Experts of a small language model: width 192, 48 experts in each of 7 layers.
Below are experts of layer 3 (counted from 0) of a mixture-of-experts language model. Rows are named router (the router's row for the expert), down (a neuron's output weights, with its number) and show model dimensions 0-191. Each number is 128 + 32 x the weight over its row's rms, rounded and kept within 0 to 255. Numbers have three digits each.
After each expert's rows: a language model's description of what the expert responds to; "comes before" lists some tokens at least twice as common just after its tokens as in all text. This comes from a sample of Wikipedia text that the model never trained on. Tokens count by the router's weight.

# expert 13
router:059155184099188141137119066171114122145160098149106178116164115130137147119156126159081175121113180138089136123121200122124136097081128155094076088188122114148144148148144149055060162179143128173141121075160118178136087100146055102179123127148143081202150153144111110098086117153098162194136098150088135105170121156116152152134103124143076065155113135067183172105185112091123117129116123145130144108135148112077143132149055143170153117167112172151133128048106095156142125144117133094146101127100099144138081111135102159159156114151148123207143146104133113157153117198130093128
down0:156113129166133105089138130109118115109134159093122110125115103131152070077136118136118114061102152130076109161159185114124134129151146121085186156094137101126097141115115083156102081134154122107131109142077170140110149143157196159071144109117141099130153078151108157032100103106149112200125131141071101088047133127167126127203130159175141123131142148116158093040165141177125049143178175125147164131107148114104138106159128140131141069098132147132136142114157172069130126145102136144138117153085139136164125178116113080163168114178171137094226068118142160119137118218163116152
What it handles: Digits and units. Digits after a decimal point or slash in tables and statistics, plus percent signs, million, billion, km, mm.
comes before: " |", "%", " |\n", " (", ")", " km"

# expert 19
router:091130136143073120160113099099145137134146107117171124107097131087153147149211136105112165147037115141113125203105139113105143111197126107111089169139100114158136070126119125100109156172137149103130137085149122156084133116134045137154116113117128144148113134216168072104072073117150164122136110086115154075149129137105130185146130165156163157098125164055178110123067127126079048169156128115131145133117134166082127132199087167132176140090151113099130153180138142142126123113151140084104079134097063116197104099136164186134108126163158121138138124154155070067126160182108156137
down0:191138177117132088092124162145160116177105145063129111198099090141111113168133121106121133127096101187126147111087156142161101157078128178096113204129134110069168089153200065154175124114172128148127104051140101147134081153133156074146082099141154104155067090156110109125165119098133136140108123123162069108097073135127142157174146155128158105098092142089086066150154125123110144111067104114135113119160155185125147129092137133134126109159110153155144175141097156154115129121084118196081116132140158122085047066130179090110170075135125146123116059141128103166092137095165173150
What it handles: Final year digits. Last digit of a year after a prefix like 199 or 201, often in year ranges and seasons; also –present, -century, annual.
comes before: "–", " |", ")\n", "\n", ")", ","

# expert 12
router:061134141146113109132089151110106162141085155198130102136118128160097170195138219119128094110115156133132142107044157137131129156126112192131086128125069169168141071168108188154121121083130135111194071164088149122142132137147162066172143121109091127120087094134105123153128108099097107100200134093116199142151198081110139104050118216163128116129102112124090135080134178160118147109107119100138116110133117091148148185169156099107119081104091118100133110115092128135146163152123175136137167150091155091102115098111123087073153088090097127116125118138170132200120071097117123149
down0:135158112118116132147128126098167156143095124086107102111095129191137121115086149163131118126087141179138103145184134078155090207136168142153074125092157146123179148122065156036142095049079133176200103122136160137093122066156122155086101115077130078104108085164112065122131101127143137103126069172124156098166087134121100137151104121145139160062094137114145158098088135132151126150126179112137141121190168113140123153111090081119116055178140152144093135098138104134144116104124153109124085133122150078098110083105139163086072210091101148167120121127133126123210081118177154092
What it handles: Of in institution names. Mostly "of", also in, for, at, linking names like University of Technology, Commission of Higher Education, Stars of the league.
comes before: " the", " his", " York", " States", " Representatives", ".S"

# expert 14
router:214123117095070138158124167108126100120207089126146128170142131129128135146122167112089085173104094087079155188164119103083133137090098193074097162198062135135115119140177057148153099081159149137133108146095133161141092161132148185134160153130119150134159142181093117120178098142129169089147093089119114098152126115110172111087172113119069052114078103105147107119172141170129115139112154158097112138081134066131132131178125141119193140067147120128073117119166124057195087159083141088129183127128142143141101126132103101115131123148090124130120102180099131110197149125148100099
down0:114135161068169141106107168128133153148101117137117126103101131041128127160147074169128174107145098175116049117137080109103064115174118140160091107071121152149128167124102152120177099106156102137129188131107194136133136092112130074089146108165101174232140142142159141082111172124159129113091113128139140096104154114116145110108158144062101140099126098155158101134151129096107144084133137152064134153140127098168121185100088126126109135151128113098200081091140155127144109197126165126089107109136136171063121156143109177166144143098132078147100121092114101114091037120204158055
What it handles: Noun suffix endings. Word-final noun-forming suffix pieces completing longer words, such as -ation, -ization, -ity, -ment, -osis, -ance.
comes before: " of", ",", " and", " (", " in", " is"

# expert 23
router:099114131157148139147131154207097130176107092072128143128119092107149146143140137094144086177096116094088154163165104102084079091045171210108126130131132182135150071125177139152104175129107174145144069155183165111113082132100209203128167147129082099099141154116133149124109117161093133044178130184096168160142180107128131149171125178130121147073115139154141109147123180160137114121151163065103136134114083212132130149156091103119096118118152175166139098117113089152144112093146146102106117141107140129102115100159054064086105169101116122087097114126130132084134092148133131135
down0:123108064115139130148124152094086147167093226095136136127097089178197104070125164165049179146074149080187127128132145110096074120167161154148177182137129099092100109093098192081150167102130095114125137063134168098152105130110149124113086105132161155143128083120116141142145130134187147171082151154095123115101132186136080134156114108152152088120157122116179160104118131110172101138111065124120137101178198157192122132167147168098120155097138142157166109096103151120141169121183141032153102138119175096149099090139121135138096051145103159153138128100137134111148160144141142095
What it handles: Leading digits in tables. First digit of numbers in tables and scores, especially 1 or 0 before a dash, decimal point or comma, as in 1–0, 1.000, 1,027.
comes before: "–", ".", " |", ";", ":", " |\n"

# expert 1
router:141193086148103116152149091139130102092139101165140070196140188148148163096165114096078113192140140102134105079138123085119194178133141094134090072200112128168105115121115175159122099095104150123069170107108131105112145173151144193114137158155096108116134101113116061102140095147102169095138062130195095105106055141150170120104131096152107187105084141122140139131161172193133130087157127180150084114100125103123124086153132154102177116115082154129121146128153148140167118142126132101135114154104123103111150127080151115135109041148172057088116132229126139134120144128146170175
down0:133110212164102065112133208130110134143155088118164119158062110115097166137138085145132091137128181159106142160178194165124100100117151097129117149147139160124101129124138102089149134146145144103165090101141104125100168102191125112101117188119140051105133116141182148111037132157095105136148177167108189078160102099123107172149184128119184129071125115099053152151085174153125125173132132124106095110150150161129159082156142099143107129124150116125113120129099131143110136138086217122166177155080171128107173164080143091168162162084163115099098082098139119101145113192087146161
What it handles: Titles and roles. Nouns naming a person's office, rank or family role after a, the or his, such as Minister, mayor, son, player.
comes before: " of", ",", " and", "\n", " who", "\n\n"